Below are experts of layer 6 (counted from 0) of a mixture-of-experts language model. Rows are named router (the router's row for the expert) and show model dimensions 0-127. Each number is 128 + 32 x the weight over its row's rms, rounded and kept within 0 to 255. Numbers have three digits each.
After each expert's rows: "gets" lists some tokens that make up at least twice as much of what it gets as of all text. This comes from a sample of Wikipedia text that the model never trained on. Tokens count by the router's weight.

# expert 25
router:114098168112145165119087168138147099119078132190189119116145135130117142119152123063169139127156058108166107102113069141136133193150151107119091183094117157069139132067095154152164166116133061075175167162133145138149144093150120174115084124104113131155189147122141149151185092154085059096133139161191099086092064113097129130105157102119116130105158128149184135140089113155122137075132
gets: "|", " |", " In", "In", " On", "On"

# expert 11
router:171138138153150124077137142142120130141116096152123123163134093109143141131096097158161109174069150152089108120137141111134101097133141192136121120111221065114195107113151087125151099154137118162129114143116191136110154121115073150155116192165146082127168052124144137096116186147162130148147114199149117189078149134055095099113040117088111136162177100093114135144099073115118169112089
gets: " B", " L", " R", " Br", " Le", " Ed"

# expert 22
router:205143109155175133152159137146083130175107131153105166090145106156080152151184154149162182164116149138095106127073133061125161051134155089141156217146159128161152088144160117080151094162106158182088127165122115117150139145137117114220116119137064117141078130147132105134110139128161149128094172070058159128134101117103116142133114099163130085105110091094098097106159115140068156123114
gets: "e", "o", "ell", "a", "ion", "all"

# expert 42
router:123065157126067077111193208161189136160141160136151144154109091138136140117126175172148099091103134145153122114163131161093122143113151117118140155160108188064169135143159092135092158152132144077143204133163183115125130137074105118057142134089123101112169104111144107135116129139103105169107097161134146126154150115139104103122091171228154090143168162145087090078066116127131144084102
gets: " ", " $", " (", "_{", " #", " £"

# expert 24
router:128197058118158104170149163156141143098160166153177162069129136081117158167097182137127165156132115160208126136115102099117191113131106130150224138123159143163136104085106109150086157087125071173113133156112135069081132129121181125138110144143141116144123093172108118063102132181117114083138116078173113072138131088100087135122098121123134074091075158142106155097160127184116126147144
gets: "ia", "a", "us", "i", "is", "as"

# expert 31
router:145135178144141095096109103123158134108122118161095144205187143152082083162143096073129094142156137128103098109105131157153102077183101154112070104206133073156196113177133119165122164143180175128078106132106083126129192100088122147123156130128135180066118138111129127114148148182122086094098146165099102109095094108131134073147155093174087107119137114106140078172149079133129107188164
gets: " G", " Sh", " Ch", " Al", " Z", " Y"

# expert 61
router:115052142118158091117104128135153112098138090163143081163141131134160083151119108159120105192061186128109125119149106075166071143169145179139140149090200071104163102124140088149154148123128136188132152115091068133094126130076089176141126179121139100098160127064105135062078205112150147145163082169128106183128103105162131106138146148089108140140163125128159123151114083132153172106090
gets: " Mar", " New", " John", " Car", " San", " Ar"

# expert 21
router:125102190106135086201085108179097145122204172076090090107115130130181128129126043074194104115161141062190145146131152128135147162088150108138125163101123148119106153129099142185107093138115153137164117137110131134098061128113167163077103133130118148130137153065096143086109072060102183124102100123153162080078159103185128144180152133095137137099121160138140137110132108143143098134112
gets: " was", " is", " as", " and", " an", " be"

# expert 51
router:126116061176175117142122077131151122148124125145122113077107087069095103167135113151164141160098154084087138105114118075167129098137148152133211178119168169098156091097115103130165073153105115146147086131101119109139085150151141079197130174140091106139133101123085085130100174152123139146173168083090135148134106120118125123070142137076109124082107122136126179088190164216099176082147
gets: "en", "er", "on", "i", "a", "el"

# expert 14
router:072155130146107107131046130118145128144132145116137236142201134110145149178146145112161122132076116075138147120161074133111105148162147078096086166084114174083078148060139108129172127166137077130138177128143115130157080109138090129116157076112137142104139112194050123114146150144082124109096077104138085132153182199128081176115145123120128144177099140160111135125113125126125153139079
gets: "2", "1", "3", "4", "6", "5"

# expert 13
router:125163108132155089099134078134160149102105123119121088090128114055133098137183130118134189171118098135096130149072135095146107111116116116154201121163159163128144115144098185124128109205101087129135140099132086109123139144151131109221132175127108127089102122117105063135115103137186146085155157097102125172148120167103112140028118169103143169070071119151115130126206111176119158133177
gets: "al", "i", "ar", "an", "u", "at"

# expert 52
router:104182153151182141142058142108160096083150086193136190162116101180078153125105136131102102083172102164149155145108124068136213210108099097101090071159126189100115150097148162120168162081108137099133121096152137130131124095117108084054098134099120087155165145093097137125121091174117069113124134129143165136106128110114096158082178143090142142123130119133132168089133134155130110075151
gets: "-", " \"", "/", " -", ":", " •"

# expert 43
router:110106172096109118106134115106113097146163132137080089218129074188063060132071087104143111166191135140151134111110134140151126157125141171086149100201154144095089157183105182146135139122165145082099126140123112174082133107097181154143172130182138141141174120125133139098094109154078133128105144150139120116110221138108140067112144166077147189140143159127111149133145090090094108117094
gets: " S", " D", " K", " H", " W", " F"

# expert 12
router:082149046172147108154145113148143156112105113130131188051165126107159116078088150197118166172068159151159147101156148115182151079174096124132193140101188168138147134140131107191102150177097115162126118133118156106054136135104134106148101112166131102160137061131148122112114145103113091090092111085128131123153129117107116095111180137138109125142093129102108182150206109162071132117183
gets: ")", "\"", "a", "i", "o", "on"

# expert 62
router:103040121133098135122163159123132154174136167158155155114137144083129129152116140115146137153084141100138140080184113137095109075081120129108105163121082179099105136100141164120163113136167074130124187183122124156144106125117073131143168160120099171069197133169045112148154184160075109153099128130176060143161165156140065115171144116178139160153167145131099132061078136120129160110127
gets: "1", "2", "3", "4", "5", "6"

# expert 27
router:103137120148119117072107159115175100105114112165160117109107180106155139127126099118098126109112085166098148141153068150118112169146137100141187168088119105067123152120162144084167123115096161160166119118167255138169106064115135138089088111126158074185106121058169114133098111131134123159184153151154141142107110128161145139049151128090107118152123088168114167162113129152171175075087
gets: "'", " |", "n", "é", "á", "\\"

# expert 44
router:116151077096170120122144127111164154107129168153151135129128088122158169110095158132136085095058119148134132071117190142132179203105103144118061161122189136119075158157154149135113106115078165099135158073118196196204118146099154097069122118109148118170136121130118122116152142108150110097162132157115082141130118156197095207067104156074154118161157149095154130163126122098150100119146
gets: " (", ")", "″", "/", "^{", " •"

# expert 45
router:108106196148093139154151162103199063168167128166083173151107140140096178115121146162089116090096135145147176088139179083130130167078059127119105091172135147117110122129154142089071125120126152093104161120163135134183136146118109105080067159084158080161122107125115149115138178182104172099105153182083136149130102129125091157085108124190150123135167146138123140095088179172114154057123
gets: " ", "–", "-", "/", "+", "_"